Weights of a small mixture-of-experts language model, trained from scratch on English Wikipedia.
Size: width 256, vocabulary 16384, 51.6M parameters.
Experts: 96 experts in each of 4 layers, 128 SwiGLU neurons an expert, 2 picks a token.
Training: a variant of Muon for the experts, 3837 steps.
Below are experts of layer 6 (counted from 0) of a mixture-of-experts language model. Rows are named router (the router's row for the expert) and show model dimensions 0-255. Each number is 500 + 50 x the weight over its row's rms, rounded and kept within 0 to 999. Numbers have three digits each.
After each expert's rows: a language model's description of what the expert responds to. This comes from a sample of Wikipedia text that the model never trained on.

# expert 0
router:458570468488492589497615423597412570503526533580538526472548514526499611509521481473477509373503551543428600465524543502504508503491453484479547559429559485473512439445435584478533571539475604594465541469538503538493595389528446370442524456524468473491533468500481433426498554457444448524464380469433509502515447478568419531539481534557502525498486508473404475400548623585545521549506533499500443469592520469522393537388448522535494444434448468571532458449576533518490500529521484501532521505462486506501529510494424491508532534503529614534525482506438499484479571517501472573514476488416458460443519433615545537483455441517426464476586508399539534597556537498556495491598439519426530518524572467514478540515560435546432491466479541525430480515458454479530569545535518
It responds to: Definite and indefinite articles. Articles the, a, an starting noun phrases, mostly after prepositions like of, in, to, e.g. of the, with the, a debris.

# expert 62
router:562536514463504581418542487536497423518569516495509487526516485496456472552444499474504476462453573534438485545515461567498506474505455474570541503553445582506395556531380400543493557495529525485504492443438431532465514467586429417420523503432502486478560541480546495499526455603482485390453473587516556475491487478560484482583544532491492640477503502426512573475475470443402514464449457488524482466560482575505412502468457486474469534497430515491597478508542527527567394585521536506561600413472484510548498433377476479548462594475482545443479461498482531626494534623552449485527495491412542504554517395523456544459421423465540517538448388529452513618490413401526487528550542483477486428485517460484467471500408499528457472484539646455486532540565501511508484508589546
It responds to: Genus-name endings and table fillers. Endings of Latin genus names in species lists, such as Coran-us, Pat-ella, plus table cell fillers like Unknown, years and line breaks.

# expert 19
router:562515515438492551459493427529578496503332503462458488538519508522545471484534539522530414489521517541602441523557475408406554495468509470565465442515461540564440455514423411580500453440566500518451530573435472554486555416530408490392510450495510485557471488561563478573435452500613434525519396520494518477521551476486490566574537544495419551445452452508558500442603634505448464569456490467500458532410556520408546500379486528552432515520458520486536578523472565523451498559577455507467573455491489514548437387480502539519423501500482601443459443445463546465542476540487468532486537418497526526539586513529496514484532387471450523454492508529484549450511484519420480475459546437466345422478518488500457514465460480444566537528531551423535523567534520476516478515479405
It responds to: Table cell separators. Pipe separators between table cells, especially after numbers in results or vote tables, plus semicolons after dashes or percentages.

# expert 35
router:560507504484505548490471598393444496492491424496542585444490411461446464535546508467477510561499531505483467503488367536431432444512537367525424562512545559567474582435455466531529509413539365583470498507438510572569431528557533493490493509574561496505489463533522466492560515609511563530540492442519515423461520495448526462387577556487469485566533599442558552477508424540471467458432545483491560563543477561508493444440503511445507540474494592629475438425618464481436490392491503481474552547446530584491555425565429469466478496539404434513579508436561469502463598476481537482503462509500531494473484489489444519501461446466545564503445507485537498562434497459387419452501471529474482490472421445480542556546382524491443496501540478531414521533477502524482459483501629
It responds to: Foreign name endings. Middle and final pieces of foreign personal names, often Slavic, Greek or Turkish, such as ović, enko, ski, os, ak.

# expert 31
router:510428531540415568471483549467471452649493435527580587532603487517448417446508507460563434482537512486446438563476463594540534500505512513506494447605498493499494379484545440584477495448477407603521436400487506507596515514445449543481400525394538486549530480430499541514541466488504540578554504465513455544473455523478512527441514477488539432540401557469539489532464509502557485439501462538529531522446532506468494500580515512397485534478553536545537388462467476531494484450557483536465492588571475523494575490473585487532542427467499416506464487516502467534535502481525474442449569598334494567398486484408546466477541477530503461487444500506576492476492496524484380479429505457580503466366515468501401435503392500472514537510527387528495471501419531481541487567528586
It responds to: Word-internal fragments. Middle pieces of words after an initial letter, such as a-us in German text, nucle-ophiles, S-ax-on, habeas corp-us, and scientific names.

# expert 8
router:568506561468537481475504475429486495510527461529525545504491410461456409459489398478498467503529555455530498531497502589437409375494557497535575481491475443469503569451511451531531522461526425521572480404449493543556514518502505527530488481476539536525555531512481521472510467560436537466514459490415491556591528474472525567428463475483443398543488555465455492499541418441522493404573501593446568556489439552582573448488473567466488648482536604561458424519524509522428539446427473574526527523491480506599526522508516458450501525488482462478551426548494493565513551484481526537549458543486529572401502482445587463474369489486537576465429518469579489499494575546383424474464568511480498528514382444533506505563419464483495427494460497520607551411433589567506430426418617
It responds to: Foreign name pieces. Word pieces inside non-English personal and place names, often with accented letters, in sports results tables, such as Frédé-ric, Beno-î-t.

# expert 47
router:548491518425591503470500456530584487539430490416533527531571463555527481543432560564515434514518589465479419456563470505453528553465552442557486489454453569556466448508474457599619499524486557407481519536427455603517514399606416424433496486436511471520504526553454540502498447553495443470534467610524455452540511519484483512538570549429468525481505445437508527458556602466455468534452406527461469581449564498462571496435444474520451529488449469519488586510475484533499504490605472488541561449464539493613467370489496536565456556519477499498450524382397567433469488522508520539454572441479533510475536531549525465478497377527486549478501491554531511448508487509424474516556603416474434424410562520525500495449457449399516461485535568414546451584525524564462485516552416
It responds to: Table cell separators. Pipe separators between table cells, especially after a name, time or number in athletics and racing results.

# expert 58
router:500600523469363502467517541458495518517549540547483457547555473542503432510456556521485539599448564548509542436501492551451494394548475501438552551436535529549447448464342505513432503457537452557529440435519420450484470480550509504547486440330559561550555494548574512511481483552435523503540426419523499522481543548460494542417521527596495525523504552516545488419509490460555547499456456496470468517523517697470467545558529521536479476419533511520593519428623497420520502501603482550535469482486426455466543404448479431457512479480494539473614471503558425587553568611493443466545463531533511436536518435447444479500504489596593432484510455575438451522451458446448505507581532463457547480494529454516455459544486445490532550514508572475442478472457549512473472506549524
It responds to: Romance-style name endings. Vowel endings and pieces of Spanish, Italian and South Asian names, such as Ray-o, Mind-ana-o, Juan, Pedro, Santa.

# expert 51
router:544565560466529534523482599501436511491551563531512396513526462421542579468495422529509473444475576573441468515575509490490491533485521510467488433476537550518581468481509555479487586529409416553473499622597493497536558428385512542504444548574465467333502447556490472533498517556450535562436436484444466496536376552499542477575506488465438521439413550482584586605586499561449558439574535445529447399446468571543448584522515449471447450510571470496611570502494535531491580484521498493526481463543535493476431504449454487483459551443522424475494499567589546555538532547543453515545582488465531472485453532482430500449530523464585483452469509538465538525456501523494475532535503522500475530444456612479583553600480458529515535519487518502482462465442446551449506388527614
It responds to: Nationality and occupation words. Nationality adjectives and job nouns in biography openings and people lists, such as Ghanaian, Polish, politician, footballer, playwright.

# expert 57
router:543471451453476513460501401499516450462455515452540490444515500601531449430521432526496432518494504493547518495481467351397472463496560515549487488460413483439503497491422432469541436526474572549494609449460506502528528482620397413428548503461474474577453471581476440487493531458526377542463447527520507434490530497488461576583553452543507514511466521526490533403470574434473542584423387507511487631494490528441528530465491557492476618479487472516493495504430549461534481534532513437542556529402476556499500456499515515495444544437539598481458468417427599462483516597513472500434483511536561402478511498605518492547603472518512508435561567548476515516476402473474529507512532547511455519473587555501543545485460491499549533491447616412492557568575500430469475645524524
It responds to: Table pipes and relativizers. Table cell separators "|" in results and poll tables, plus clause words that, which, because, where, whom.